python train.py --d_model=128 --d_expert=48 --d_shared_expert=0 --balance_bias=false --router_z_loss=0.001 --vocab_size=8192 --norm="rmsnorm" --grad_clip=2.0 --batch_tokens=65536
Below are experts of layer 4 (counted from 0) of a mixture-of-experts language model. Rows are named router (the router's row for the expert), gate (a neuron's input weights, with its number), up (a neuron's input weights, with its number), down (a neuron's output weights, with its number) and show model dimensions 0-127. Each number is 500 + 25 x the weight over its row's rms, rounded and kept within 0 to 999. Numbers have three digits each.
After each expert's rows: a language model's description of what the expert responds to; "comes before" lists some tokens at least twice as common just after its tokens as in all text. This comes from a sample of Wikipedia text that the model never trained on. Tokens count by the router's weight.

# expert 41
router:454514507515464493477515490514546507517478474520508498500443480517496521493508534541496511492514486548528518520477463499505480480537487487480497460508429505508495540488531478484524524493494526535494436494508530477464543535526465500488475505519467506468479468517498502526481500505488524487503514481503484468524509487470476512468471507546534494462489496474545496479503556477460460525521
gate1:509449512469482467499519527510518503485513492490491509501526487539483492475533508525496500529531477525493528491448478450479502509484477467455486480488469523493523478456519464504472503493503466515514431503532540473496506527477521506492476510509474538490520509492506467489471476550525497496514476485482526497508507434540490532498504507555469519568548510497518494484458523510477526501502
up1:473512515496474542510492520460545499495467492507528494502494533516493485486526519512511476543476470565478535525510524512495530543528514484494474567459524549494490478520551500488511463497476465539522518505503514441475515474494523527456486536505499501476537496499513475515473476488534480516505508504528497498539482524533479509488547542491513507480467503523470500508524478474539500527493
down1:496454480490511474464517542506537494496497493527485515507523510473458534504476555535497469526542506477500474484497483467492504515517541523467495499485481497473512465512480465497521460467483548555500512541498497525526493501524497504531519515458462513501486475513519499492497553518536493543507506424530484503498502457512522532514486489510522497483504476543517468503486443472463500493486
gate2:479459506487536498524512499475473513476479488498481480511488458494503529502500526489494514531476514502515502501483472480480473467486492476484506479557474476558498484504561510522522513528506486528506481542499544491520530505512450490536461449508491553493499537487479501495477529469537485487489485527490486500480517538436483472518520493531525449498507497493519491462469509511458551544495
up2:506489491554493449492477476513509492524501513525482536488507474519445468505512523522462463484516460534468482525517481517495535500505490461471472542540504469473506525547463472517523491493494500480469535455491496509475528488497491510472503520483512493439520500477566471539540524524529521515522488514511521503487498505511494492497480535465512542454492449493464498523521519523490493516492
down2:442534521496541522475509562491480471485459479448496519507501509517509495514468464490526522512503538466535466475483504472498482509492569536509514514499514462476502504491504483475471511517489490514536507523466510509499491473467516489466529490513509521546468511494532531483541488523522476463523537505496480506515536484519432536494530465508492454522479523540499491485468501474496502499488
gate3:447482515503472469495516527537500500500527524540511504516489454499535527442531510504471494472507526513505470487510497459466513540474513505496531464522499515474497509507516495517528519540509492519526493519496526461508494491475496464466460510512494440495481498492510500519527548494499533530479523518445450455495516508485516490459462513518535521479518474514531512522524510533521462555530
up3:524499499465519520487461468476480509468497497472514500489511493511484522550490493480537501502524449483493512486489506490565479467552499514523512479526467503508532497508452524487454515468461506519507479512514521526471509514547492546500507532474521538532494479493511473461511484532470519502514490498542518564508493520483514477485499493517477496537489521475499468515439475478452513445505
down3:460512503485441452467512504499512492491469507549556515518446482495524494491503528558476528497486506484491494525545468499493490541489556481490510441546476498490505546511493518493535526496504489492473518516441521526495535453497511503493483492488492462470525485491481469521517525504497479538511522504466486483511525503515483476481468463528507558486498519495501529486492504541485511481510
It responds to: Word-final suffixes. Derivational suffix pieces ending words, such as er, ical, ation, ary, ist, e.g. commut-er, Aeromed-ical, Sanctu-ary.
comes before: ",", " of", " and", " (", "ation", "ed"

# expert 55
router:479490506525486532495547533458481492531473490523525487485466478527489514483492519503528524513537473537530466470480461561519477481509526500469534446491446540472504485518496484480515522477519492499491503479452494495472517479527478500498495533486473512493461487505502515499481568512497504471526509506547461496504541468493449526484486455537475513494517488495535499490529545490500519502511
gate5:548522483496526534491473512476481510534452509492542497503538492492496459520499474477549472537505468502484485449515544517463513493484470528453516490511493481482479453480477481506489479479490503472487545480496496516511467472498455498521493503493498552492502477514524504520469544478495495485548453550531496522478518440515495489498500519509514513482492548547488536514500504479498506456495
up5:451495489491447479516536472503487494492535498541494496491467508516531507497487505514461488481485513492504530549446533527540464471495531490538481464495501515504532517519521500533501505526517482515490476519482530488473534541487496489484496522513493502472509480522497482475513479479527488526441525491493514458544524565468475524515533417502487466515473488490510528526524490528494490518490
down5:512513486518518473461533516517528517503498522502526487436499464504520509501501500480526523564525528474515476501523480499512498497538518539453537493493474488482491505489464502484520508484509490478468467522475491515524506524588493519517482464533502533506513476469494546529499466517505513469503512438514500509485482534500493487494474501496492495487477530470462425483535468496502502470537
gate6:503531450511500501503549539466489520505512505522482532475490490511511483479470440459552486557525500540533506508520512523474461510496468501521513493510511491469522465539493511475528468517537487465476474490511495503503509486490494474487506513470483469455455518473504481494501560518480509444477528478491454520543513538504504478500499501455523539502495485465493476508512511509543503470484
up6:532482523450461548472487460524503471447484504497545508500468508482495479524483492497510493495520472467473505522445504493470492496515485521517497523471452524504507501505516450471477507484518489529538523517482498497539491550524517491529458529532508481537506476535522499500523436483485469491493492506479487501488488487521507478469468492548489501523531513488455513492466501490453490561482
down6:503490492495532557488481475536493488499484462484527503461493490463516542487535511486502478497496508541530499531478467491520475480529534510477459479482549516539451504505522508482474501458490489532523499487498488501503498525496517540484490514563490478555522487476523559539515471499483530498514501497524531467526510474489513521455472453487512482461487484516528485505497463514444518485481
gate7:466522454481480489512537535454472482480497518541542460510511475528494500515493525511508472457504526487500517488456500489486464508507477472489500439484470456518516493481491469462464507512482483544479535495533491487477485509514529543474457500518479492511520539461472500481477569508529509504529511538475507502491485438499480552512502483493465523485501502488488532506477525493467486495503
up7:530521444485481482487492499491468518531502515539510469471549495562504478504496468447499534473465483507502541529500462526511506493518478451496506456565439517492530464505483530513493486532514478528481500459511486494540492473521500534486462528495475495497531516476481472493477494472462523488487488492496484522502464493474521506480549537494472488507532508516486516506519456479490492494506
down7:510490465496545491510497475534534478443518524508487502488514518506480505540486498524482487521526507528496510506497511503486506469534494510501487550473483469498524524513477538548465494541501529462482507547528500579498460541507510502481501491478453534458488466494511516539469489511526499427517508519466486470505477476493485498474478536493521515475538466481499480502496449503500484503503
It responds to: Sports career nouns. Nouns about sporting careers and time spans, such as season, career, years, place, draft, goals, often after was, three, his.
comes before: " in", " to", " of", " the", " on", " a"

# expert 33
router:478530520512466525491508517443515510504478496519508473472486487522485514459470492475507538499510463552512501476432513496511450452512516486469506460488512490512523496537497464517505532488501500516513496476434547480509486528508482518519489515506477517499487474511545496524470524507497504466505527492525472474535541509488443508481487456488514515473496476502545509483542538515449509494530
gate3:477499528505513512516521499460499533464492492504482486525521483516477489489450507438488462509510508501493527456458495485514539518498527509431525478473515510535461493530525480498495466515528517500502473478445515545504475529520497478523516477459466541530494513495521497560458512506517490450516486501504492491485515471506476469524490480488472490482503499492566502524505521500488476561506
up3:463508445468506470532502498481524487511471488514527453504460465535526509499529499467485495472539544480501433521524512497526514479461515501501472492497539520469509507475512463510492498496494514505506522526493485458466499507490488498519500471519502482483489488524473547517514477528513460501503509507530525537499488491525526498463512496536520519494516539442453474523509558515566513473478
down3:496500546513481514493482506543473512491484483488501542513545545507558519517495486505542514533465485507503504503496478512464488495494480506485502504532487523492488440481471468503520520518531526490492461495482480512476462498529490488534472515472498495528475511472500488463491591453495523481543516479525502498517480491530476516534472500505495431516516506537516506503487440487452511509491
gate4:486490461492500507484519494489518548480506490501528518449482496510523535478502497448484514471515473542494465495508520466494507495464535534478578478487528488526503454513534502504493437500493459521554517491496531500510469493510498524564519501550513508515531508506502508486449468496494511467498474511512509465476484498480492468524464510489490498500552485508531478499467497533518466472514
up4:510492532464522486502484506497501452481500463473494509532528528496474506546527563512493522526476539472518521503540468498507499532513481443480504545525452520479503507530475511492545515513517524503468478491524486528516559469504563486501476493494520471488503492484498506503531483523514483508496476480534477531511524509536544499461510476527526483459489485513488461511499473453497459512526
down4:528512494485520492481531476542522474486504468519506467530514495489490512493507520471477503552467488505533511477516468508479511485487519520503485514515446442514489519536508512499538453460502532530507451502480510536501459477541501511472476505441493516522488468480498579533463489516454507474525499446501509504504514544521505484497528478492513494510498506507513534469510477482508541531474
gate5:458474492442541525492472460525499480453470515472459482505484506525508518487478476492521462529487454525517477512518516528503483442546515532462490535494504499566516483487495500517513529498518495477513508487484486487519501487492476518546557490482469477471481475489549492518508494505520489465498495489526474488502496518477504440497481486460491548487458507481490516519559501493496510526515
up5:507535510516480484496498517478511509544505533564518498476492529525484474517488513513496517502526550464475498480463515480509486566466503462510461491528470508469478503525506516471468493491521510515507498549497532529436492538460479491467471480496512561553510524516465534498479476482504500490473492538508493461481513477517504563509494523491519458492516495490517495511457490522493498478503
down5:517497524525527442518509533487469497523529454460517496492532463528482523501492478527533524513497513479499496457531455541529521496534488517523507509540471493479462529525512482492486453516476479488464501485533513480527494499513491531459497484495470541551516543471490474494498528492463531491526502488524480538489479501519506535531459508537468466490476502509505468512491510465468466512462
It responds to: Media/work nouns. Nouns for creative works and organizations after the or a, e.g. film, album, record, book, song, project, station.
comes before: "s", " of", ",", "ing", " in", "ed"

# expert 6
router:428503509505495504477525549499516489511488488500513473495502489495432540505466540498547509518504497493510498497493490516547466484505517459470523465518482545484554555495498489486506521474493485525490494494501504474512494503516478508480508521499474545454453489530522513513485517514521529474511507491524488452527530472483478539470458505513535482444465484486505499464534505482488450484514
gate1:458477506514522545494510503512472448494503493552510535462495498469507496487484522466491474516501508518530531503480534499511492486528471519517505531504523532449485517477496439529505493501527495527520537488516510551460513488512495525510494430470556546499493528493517501489501473503489470486563520540487459498518512512537507520465487466556510496499508518480530475483497492529477486481511
up1:444491522563486505474489511513569505498510474495453508534503549486508500492489481514523500461467509497483466520494519559497475490499490505477512468510503517534533500499502498477538517479500504512514486475486488524512514564467501493506528502487474500471495485511477488501467529461484497520533507490549536518511524515526517508540473471496505503521500518565526473531478580500487476525480
down1:452516514552551484464497511515515486506485516479457486473501554526472505524458527466499478506510513488510503518485525503508480520505501497513485534546501514481528544516522450482533496491511460474515500469473520526508513492501527483494480467452463543506461507492489484468531488494493506449558529520503497520507488488508482510482495425520517555495505492550528473510478516486481472496500
gate2:513542502483538470509514521493540534572513479495459501501495491517501502469511497497478494470489502476497484525530510503544481459493495499508497430498537498504477489468545493488515490479510470539498503497523512499479513556479509499516511542505472511472464523516497493499462516454538524490502506501511510450480532518503534525512506492468488430514481499564537541508459494498472489492467
up2:524484488466481509521543514507503507533502495534525499484517519516502516445504499478513476509498539512497453478499543482457504488511490523515438459535523527502479531496504474519473471508487499525494517504498483478493536503503487444469500462481456501517497526476511520514495527489546532501556504550484528503446455476485495509503529491465472497472441462526469512521517508524477489459515
down2:540518485515484487528450449519520463473502464482515518544513485496493459489496443479461502497487516497484497508470498484512501511493495543506528556513536481497537519473481532465464499486461480492503492519525518479494439496500496428528488519539496468487502501493522521507479496528514453488467479469502493530520522518516541523521462519523524539525501537508499512494559478497507515511496
gate3:492450500505513519503499524503464467471469529493545512499538512483486489490450484495466502533527467482478504499479515482493475474462505519461505470510568510461481485504426479498516490490470500520507487477530535495502503544450486544552482466514526525492502518498482495542539453497444517489531515452514526498476523488524513531483490527522499474495499519479484494500512507476518467506498
up3:523486473492517529486479474526478486492498525495512455500548519471507451527476503479468505516528507516475490493499507517475505488464514517448518445487564529473488506505473473512475499506463514507513477465522526523524528517441499546523493484504489508515495552481472491534544476519462515466550502483539535474485498493514519560493489549517521497517508490481514489518516474507492466483531
down3:511502446516500470501503460541491502483450548522494463498534488469472435498508501525470514501548500508463498504518500490484517531489479552487506488513493496492516480476539538518505517483487518439508526493495512573506475492458539497481525447519528507492530503522491467498483522498512510486500518444525526492515459523530460506516497477514529463522485522486515467475523520518507511478494
It responds to: Table cell separators. Pipe characters and separator rows in wiki tables, especially a pipe at a line's start, plus dashes, semicolons and bullets in lists.
comes before: " ", "\n", " —", " \"", "---|---|---|---|", " A"

# expert 1
router:435492504508493509472510530497540486503497456515501476494515493503438517499461549498520513576498509498508489500471488498551458489509513459473520468510478527465524520501492485481504519482494473519485506484510520469519492502515435515483512511499465529472493495533523508504464503512525529486526502501534478469519520486487472573480468508504523481478465483462507497481535509485477472442510
gate3:492517483513489483459503521528519489488480530529462498524487492483513486536521538460503516531509487480531490452484523500457525496493560499451466485528466488476530508520473518545481478513512504538529497514507532494511481510525477454485483514523518491534522519494506488538537503450481531502489475519525507486527494510510489505511492479509554526456486441481540521467565475498538489500499
up3:534490540505483489470514479476464524515538536517441507485501553466522473525503540521505499519547526494494499520495501512481512492479493484464498474471459499485504470498493510516475466501449488537514528476485513475473521489479478449483526471571503517512535509480507497476493503478497484535527516467526448482427519497492535518522484478502534524507507492514498533509508537534486493487466
down3:485462525498522508506501493443486517494506497544529524479516499511480524447518485484508482486513474514535506487488533521496524463509483466469464493542506491536506536519476461475499487476499504516503474483492503509424524534496446491471461508499466518531520502491484513501508482477529519518522460516489511491510463537507471508495461549550490457531519502473520526539499542472531509547506
gate4:477462481511449486496474508492490428499513495519513509472506520508435517522467500479452503493509498490499512539481528493449530484506512501490478530531483501436480529483449463519509500498526505505504518505506541484558514482509446496486488495501515490523535506476485473516509491484477531465485512513493513504510499498559491500478463503500520479465522514480445465462545505551501486512515
up4:476528484513480527498503511464480477488515488495461540486502501513506518488503481489481453513520475487511516536490535533488529486563490526518511543509520568486498455493502488517496506481520480458490517533442515478485476490503459469490443480493495477505503541509497551477502507524493525465462490496478514486507475501493470454487515503534578529504478547482468501504487541496486531488512
down4:491450486521533469522521459544507525488485549511481558527498517483460491486500506513515476480467467515475483509492484490499501485473485496512532510471525503508458453543469468519410534525501491494500508544503505506536475495476448497487514515494477514519490537494492542500491499593473529497486509506504517498505492502488508473508479540507489516533497486509509531483517487500531477497467
gate5:471477522505523470503528523518486518455523484548460505526485502527506506506495515510497565553487477509475542486473465521526494528495508502503450547489470512469533528542501518512547510511494494480483487504490526506495542523495500513520506459454452475472481459517474514469515498449500497540527502537484498507513493469519482533462502489513488508522469525489520510452504532543465491483484
up5:501502481512496475512508491529498558533496511518510499533512473514466497505505484539514506533534515511485505505497454451506557526482519522505455547516487515516562516489487512505508525509512506494521472508495510467525490492534488499508459505500491483488473433482497473449490498420533535505485476562489473447502521491486498507485533554544515475500503509510478484508478474503487499508470
down5:576519494494475473487449500479534485540512496518545545517495499525500463500536520539494491533519483512466480487549484490460501471472489492488517515502548455497499519459494522491509469491467513503510516490464506504468477495499494480486515529541499518488515468452550511547494492513537558525490479492481502465492489521458539480516500515500472475514544501479533461476495490508492479477501
It responds to: Table cell separators. Pipe separators between cells in wiki tables of scores, climate data and election results, plus semicolons, colons and header-rule pipes.
comes before: " ", "\n", " —", " +", " W", " \""

# expert 4
router:485500540512477510491505501488519467549502489509524488428505449528500528483482503495500545491519492500505474481490498530532485487534510492469532498476495522496501547503509455463539517473483479526526446485511502485476528516523476509484507542530487510477494488519492504515451528520533515481497524504506489497519497502494488567410474475515492502472499486491492472484512534479485506425508
gate5:484505489506497456463504497533459526502511490510514488522507501495541533469529483545488520457541513505478495537476504498547511526497508527492520490471489468489521507468509531473464547485513484508481513463490467494495489537502498499486511500515518518490494484508494464431537495536489568526510470526520508514510554541504486516532485451500483541447501502488499568480501520475487509513475
up5:510510489529501542520505503434556464494492500489508535502501523508483493521485498459481482563483449492502520462502503476449454524484504464494477478505491473503470499531515481511497439512481500490527484501499532532517505470516544498495497502481488494528510506471521539566524511517477448502517516485476504478492466469493495469470529540496484470515505502463518449484518512521477530503536
down5:462540519512483516508532469479452461495508497473524490538522534505497479480517516497520493503558487505533480481548509482533461488555479454500488516477486529514508523534487498449477532462525493539483467472523511529490524522501441484484497477506492498483471472558517533529478486518453517460478539513505486509515491519512492516441468492513505476482514514513488478483494524523493527509500
gate6:500499508472499465556500488515460459544499462518543478465484507521547471519461516506533472497477481487516456484500477483515497521528504477482485520508485479539513466519480484511523514540468462483512458483479523464489523484537524522487466506518512469502494485497447488501506491522514504531510513488450537501512495484448544484487515518538495533548517495507554489447508494486498487495460
up6:506523481539504542443528514482514546454482493475429540526500523467479536469514484512460536518521530506497552484502517529503498448475514499536500484510490501489483539509516511537474475492560536519491511497496486514504456532475479480506522471489485538481507502533545515493480485493476493474452508508522468499502478517541450506509507464472490493494499504494473509535496488491514524503524
down6:479488513539471484503512554471521495464532513503543487504545503513484534519540518496470510539496554445490505482526480466490476507510509466516472457486529507498509465501505458490479520514529517453451508487477506533482453496522475458512484498488519527509458476477526514536438501464515485458498494532513481515471500488498492542508493522538495479507488508521499521546492536496488509534513
gate7:530505526532534521486503482483489498490515536522505482505456513528523499504486512500488492502517523463482496512480486478503505565479508506486546469501526483481493519520487502514525519526523481454436509497476502436475557514487477503516569493543515469473571521483475501510485502546523496524512529528466453479488478498493510510484474506484531515477495491516551515493469504525467540510498
up7:512496515496481524466506479485492515463487460530484495472511487490457525536542509503506532504458541463537451495518478508510482488475494479543551489469491468533486494470464503517487475501485501532470485477516498518496482524518542493501541512500520514539541471519512519532475485462516496540526523474515478493502510520521464550520502520439454494528493520483471495510511493564464475494513
down7:488500480501523504459518494511515504462484493523542469558478506487506548476469457531506483503451552523548494434500525536447507495556511479512519534462473493519498496503492487510526525516508516514473485513496500496523470467479522504492479491468488484523474506532487518512487524524516525491463447485461506481483487503506495476515452525497489486524483506567503517513496507462548511498518
It responds to: Year and date digits. Digit tokens inside years and dates, mostly the second or third digit, plus month names, such as 20'2'3, (2'0'16), January.
comes before: "0", "9", "8", "5", "6", "7"

# expert 52
router:473492524529474549465541565456486512530491497548511456485499476519468534502469539479510508509503516532522476453495505512532481486517509477441530471453484526472520519532533465470523541471480522544515511497491512491456553494518492515493476534500465515483460497529501508505489525517503509499503516479513499492513502471483475517493482474492530449511475527481537496500509518505491468494515
gate0:516495512476480522508503500461494575488477479553560523473492487523472502499502501519497468438533514499513519457462536497469479530480477518474554493478500531500516513478538534485503514468523522569450495494505520510498523502483475483478502512453478500486486498540498475517540447505488497491482517526509526507471549479486507514544494486489470477492487504464497502519479506506525501521512
up0:477486523462460509500454470507497555461517503516489488454488515448559489510490507520497503505505483509547453494474497487503489476517496512498495503487530508516496521505519531498497523526458583501521486534557514482482538491470524519518502539503472555469512541531510465513489490536492468519500527517499496489504503469487513493503479516480492507489534479484454489472501502504453511560493
down0:492494543475529508537483507492507521485488498505506508457517514467531508515501514500472454501482475502513492512478477507484527483480543489517542541478510482498452521505507570557482461518455526524499482463543489502504497461511505485501500519492491523485481521466504503513475484453509506518477484513490508451485502458532481468534546509504523492497557548498455500471530459488507523540467
gate1:457507503527477504544476500549490536497470501528498534496482453463495486516487524479488518507457512502526528496483474494513498476480481469472476488505493485528491513495506493536545515579502519502508539503507499492488471526498501508529460506516490507513500508529504512500530550495515471494514515478476477500510517503545506550500506531457499498540457488498559458506477539543493531478575
up1:500484475524536507454542508537499502454495478480489510502535483441501465518517524557504492549503534519467517488481496536499507480525536493522503509519502500500485487523524415494528525498483496507489494509482458532495484501513521512476469506508445528520492482514506484499512519480488497481481496480468501505474523470505516517501470489476515568482457516480536454497510492531532545455531
down1:516511528464568539486489489493468524512490574454502512503454482469510459509490554497502520482494503501535512478464522485441484474495477484519498549520478518446480470541480537487503503549528524533503511494527515521512516492514500492533485497507511483488498501516520480508514519513498490506500525463511494486470529445512487503541545499464474499509484481477481498500434481518497494489486
gate2:491480509484533531541512515460450505468499476523540497480467513511515490491514560478498457488499527526501472477518488504498499499495530501495514534486489532525475488472478474461504500526488468517435521461467521512492541468515469477457486507475493534516501493541445453509471527507475483495517491506504555511500538503475497460501477485551508480522512515450495515487490488528488453509511
up2:515472527503496508534510518496491530484483484483483505511453535519489503476509510495502517497514536498481455469520508491518508480504517453471520524504493507530474514528498507495517481537519482485428487444473523504488509464508474474504506515509493494476511528520503471490456504490497500477468542502485542535507509486482492437502456480538513484541522462506510559432446476514477483497555
down2:495496490516481495492468473495490550470504513489502530470504530497505484509509457539517518548505516491468481478498503496469486463490489527518484553498505473501492513534509530478520524501512477520487507491505465483534490479517500504494528510563455472510510567512509435472485548496485513457469472496466542521495508465473490494468535498512463485511504512493498545513560496527489514527438
It responds to: Units and measures. Unit words after numbers, such as m, km, ft, cm, metres, plus born, years and died in bios and tables.
comes before: ":", " |", " of", " in", " on", "^{"

# expert 25
router:459495551507489508482498526513551523513488503528513462481473483538489510483489504512516507507498506495539509472495482498521502449528522495490510490503478527460519510569534456479525539501507472531535445485470499474491510518500465507464517520495496529480482488527519534506493483501480481483554490503513465491497518442470482510469469442537528491493478509468484454497524530485459502505538
gate1:487490516520501473473477500538550498513510526527484461492512505523501484512507509522454459490509467513493530494477461505432505487485522516480492470512498525449500505492526497484503505468488512551516512509502530499488542481475472528493508505562542526459501494494440514507513449440470465491504462533504495521500519482461522501464525484525530512465476479495472513503511560501507504520522
up1:485525524532531538522521510480495496531526489462522478526518519492512554475515473472544471502542556491531491534514503474559538521461499491494506507490467535498497499464486516494496474514465500480513465515538486465486523493487499468509476485476447475516513510521453517494527545462529497491485516433495497472488501497485537529523495487529520477508492503491544547476478505518505507483469
down1:552472491494462473506452500528503463490498471531526511528491495506494494480511500542455486501447482498488505522543496502481492490508445504474475494522536495492486464527527520522499492477477483473533503494497499503580487531496468513506510540500549473521473506463527502507495468515524508493503535492512520462506538467516475481484495478479484482554549502534487442497535496508501489545522
gate2:497535504512536527514481508501520504493488480506479498503504528506529521456484515475447494483491545530517463499459494457490467494477484516500509499472492471504501488527514469494494518440493467525487469498468519478489500506477494491491530509417517499512520511506463510525492532495506509418510502479538474520502512471530485542473535506494545498509494486525515468572492491448493521500540
up2:488514523536501505482509503469483489520487500487481492524480499486473486500511506520570517495497466497463543487528504551549537477475541483524528515523484521525493483482466515492496488512563515479527493470502470522479500519505502486522446478524451506491485494530509468488532476532462488538493522483465520469486465540495504498531475483492464500500519481473539487424496526524510502463465
down2:532516504515496518498501495484521494535525462486491505489466520493518520492480497466459445521488463484490482499490545472532490489518501483491511484464530506466511475509526518509502557493507518500477523495497515513515518541513509463505473474492521520489543479489463514499500506555488474441527520480559451494509475533509482534529483541533507520437499496484467479519537489472522490436530
gate3:481518485504536480466459541486558517534515486499487485492493512469492468498473506504498484508514528491552525506512509514512527459529456530511502493477509533446519522476519490508511493499518509545498477528464491529481503524469483480470526532522550541492486486419483484513465514509461504510547516479471486517503561481518520497480496451513508514510496538459482490488521487531508499520522
up3:500488498508506493479524449521517497510491474485482484488458477487487532516482508517505460502498497478471504538457514549495491518469509466519525473485515512489433494485471443507473488490495469519545551510482525474512524490526507486508478524485537508483506486567516508480467466456527489465501515531505488529492524511534472492476562505525538526519498522462517518521468525486472528480464
down3:553480506467482508511518497474513450484420512476524479504509502465480490501509527537493515547546474513514510456542468451438500501534480513465519506463501512508511503509539497513515539513512489483470457474530511488524510484511492542465522489526499493465506502476540506496514511555516484474464494468498491498473508497499493467474492518474515489524480519516494534503531494493530507496560
It responds to: Conjunctions and connectives. Clause and phrase linkers after commas or nouns, mostly and, as, that, which, or, but, who, however.
comes before: " the", " a", " he", " was", " is", " it"

# expert 36
router:522549523522437522496527513422451508496475521497513466492500488535499510449478489512481520508501433525517499478484533537505479474523498442483500431488484495511534498520537480488518518489489508523486516484496538501521513499526488542489484526519477496481517489516521498497519549504538515480505496493495480484535533460488479496487471484501496503489465478494499534518501532494485495431504
gate3:488510509523429489502508526489507515491459522464488520513499490470477509476515510515475493469477553466506483530503482531508507500500554484440485471508508466533485475524542490480512463519458532503475503522475506461516492505515530506485483522505477482482484492514469479525490512494509508518482542492487505461535510466492531506484436547509516485497492515546454555506479556525510541505487
up3:488498450480487537521580559487493519510520492565514495494542454526490512484477523513497494505534520498492518479523484483508479526486481483514516509534495479490459444537446519534517517527512503465487519501498504484478441510492506537537514498514500524474481501486524471497486526500561481502475489498537472535521515492505492552503509513496497483513512500496517460494544478514507460475482
down3:470475488445456537539475501491489508528489531492513496513477547519460523526505489457505494495496448561551526464507526474511513480498511521447516516494488482481531511479540490482482506463537536528489482500518514481475533527474521462506501476464555455528485529490503535512505486508480508514491522486519473475484521483486481470523488467491490510526548491520460496527505545489489509498495
gate4:535529520505465522463528473527522519486468473509509443545523498513458515515525472569514538493490555497471493463507490506537468528493523475487501512457503505450499521488476512503494524532480488502517455469515494470534461536514503470495506489506553513469514459498504497508500520527493523490500544535502526513492481478489496506546502497480495495505491513530440497471505552510511471522487
up4:473477427488454439502506508496480474478486503468419505514507490480520462509515470504508539496507524510537487501517510535513522496509523523477518512498514490469519530519477479477518468531512496530514515479500492486493506483469516531505529463470496492524524482462519557553506503473486481528493485448535525459501527535500492500499484488516455520525475527510492495469560513503534485504503
down4:482510498485474508539482491492530541537512468494516552503537473534483469546531536494477477495496444513507483545510482525480510468505488497495447516537529490487476455488482498540487511509514485479506502502529519500521436510518478476566491491472527497521448500525528501483516492512519532499477512518514500522506471446462466486468473512467514512467490496470498514463494539506518511511534
gate5:517523480529477512516488483423492500516542521507493507536550495501484478515480536458503515501493521481484488500453486485496472519520496446462471474523509494466497515516492517505531510547493533513502504515488481488493503530499498477445449496503515484487524512502504476570461514481518524494516507473500506516486488487497459506499513487464491473526521508532537532483552514549429520493535
up5:482517504507498489483482532547509490484485491499474515472471531527519469506524539513500487531492462482516497497487514522479548475541449511536473552524478482510536486492540465506515516491473466541511480496510486474497500481455470505499506531499491546526542507510560483474467473491528520485498458528501474527463529539480500499488527546492524493512477515505527526507453537473514465476466
down5:483475530517446499474507523508545495522472465503511463462480505501450534491502509523461514499515536479498520474477513517518503507508492476506509533487502546536523501502457463480496524545480504457512507478460516483493537485495520510544505522504462536510541480486489544527508425530463481473494539476531485472538506473474512527503469499493484478465534498523511481520519507483483523482536
It responds to: Common nouns after determiners. Ordinary nouns and some adjectives following the or a in running prose, such as film, work, climate, wage, problem.
comes before: "s", " of", ",", ".", "ing", " in"

# expert 50
router:463501520557496522481535507485509498494450493505517501476467489535499514511489515521561518542529478503546506481461481557503485489525531483489507480493497552465509498487517462453521525485480493507518512478464504437531522489521504509502491489528487515487468485499517543507476479504517506488510519497545453469518508449517465514495494457548527505512482512484485506464482538471457502470496
gate17:513523497531504522506490474518509508483501515508502452470455481496509512527483489488524467510488532504462514525493474528501498511518509493487468510550485537492424489510515448527488537515507504504499497502483508454525513480488460504561513461458468470519498468467469520536536480487530478507528544519467532446511483514496490488487459507538480523462460489535491489490484485538502530479516
up17:530479525499491468476459453492516513475498475518466476498497513495466538546497519530528531528475550510460508508524489519517500519498518512445507513487528465482447518460529510491439522437510524544542521458511521505515481490463495496523552515518504454478512514485494515496461509515474490500507506504528499468484536540543468490498490516535481498510502483508478466472487486497493501481517
down17:504497472488498491495484540557475510452469501502491465506495534470458498513489494485529526510488479505467515541464538523470460525488493494577531517482484562494502551495486502474459470483543501494508508528490479465475491515472553514497521485481487509531479513548503503464556499501488506543477506521492536505486497495494556508489481493472511505501499514531510483472456471488488498484515
gate18:473466540550516476475513491499512505470488448485475462489523478523554535498480481528515532484501461530538492488486498521462541472477489532503495497528498524464472518497514528497427558482528521485512497485495496499485515523468499527456485508519488481539473521484481501473498536484454497509552521468511488465499483500518519507448524487526476514524473469476469496480500515482492508514471
up18:499490483471547536484480521460472499497515552492508505484472532508471493486483517488487515528507506464490522514492528495528470507502519478463491515506515516510512486482466504532536479512503489514495508528434500440465506497531492504509488491486488546447532473511507521520507436464540511502479502528484498476534498537533455515494524478515501485561497505499489478518448542544500507503442
down18:477512489492503502516509509545485520479455495517497493508492513510470480503463497479492537459542518516508542522505457506515486558538507480494489494502483579466498524522506504438524490487512473502516495502509524466479516448544521512504478471492478489516504538465491498527504493528490470516532530526534500516467496451499527466516464453516538503556483521489494479481499464472509458499489
gate19:430466502448501479510534511494514496503515474498487468481482534490497516487529505528530477523503462519474483499490492493508499468507521511531451471550500481464481512515544497503511467506524479547543510483511553475501479506496526458507503501505477486513477531525487504501492489523528500520561526548475506488521518473503532492447519467449469483529514486504495553479515487514494484529447
up19:432496504527520514499512468500493479504521490498516496465507538464505473547519499480510508474509430468485500508525503542483461474530486478518495504510493482480492521531499526502507484500528487519544540478497530483496468477522511478494513487495518522498466542538519506491497486518516438503517532559515526464505543508519532487454508506510514508516468513494515536441463471486517477498439
down19:541525506495500489505465500546535503531497500489578513511505483500502519481473514489480466489491514460515449511521466494526509483479549477463509527485497507495494482487482509505504492494481532471423460507500493525515524525510499518585450533525458504483531461462505511538497511492502499512533489505500481533472497505480528474534491483499492488505519477498479435522533500521474500489515
It responds to: Prepositions and verb complements. Prepositions and verbs following to, he or a verb in narrative prose, such as to, from, into, helped found, married.
comes before: " the", " a", " be", " his", " to", " that"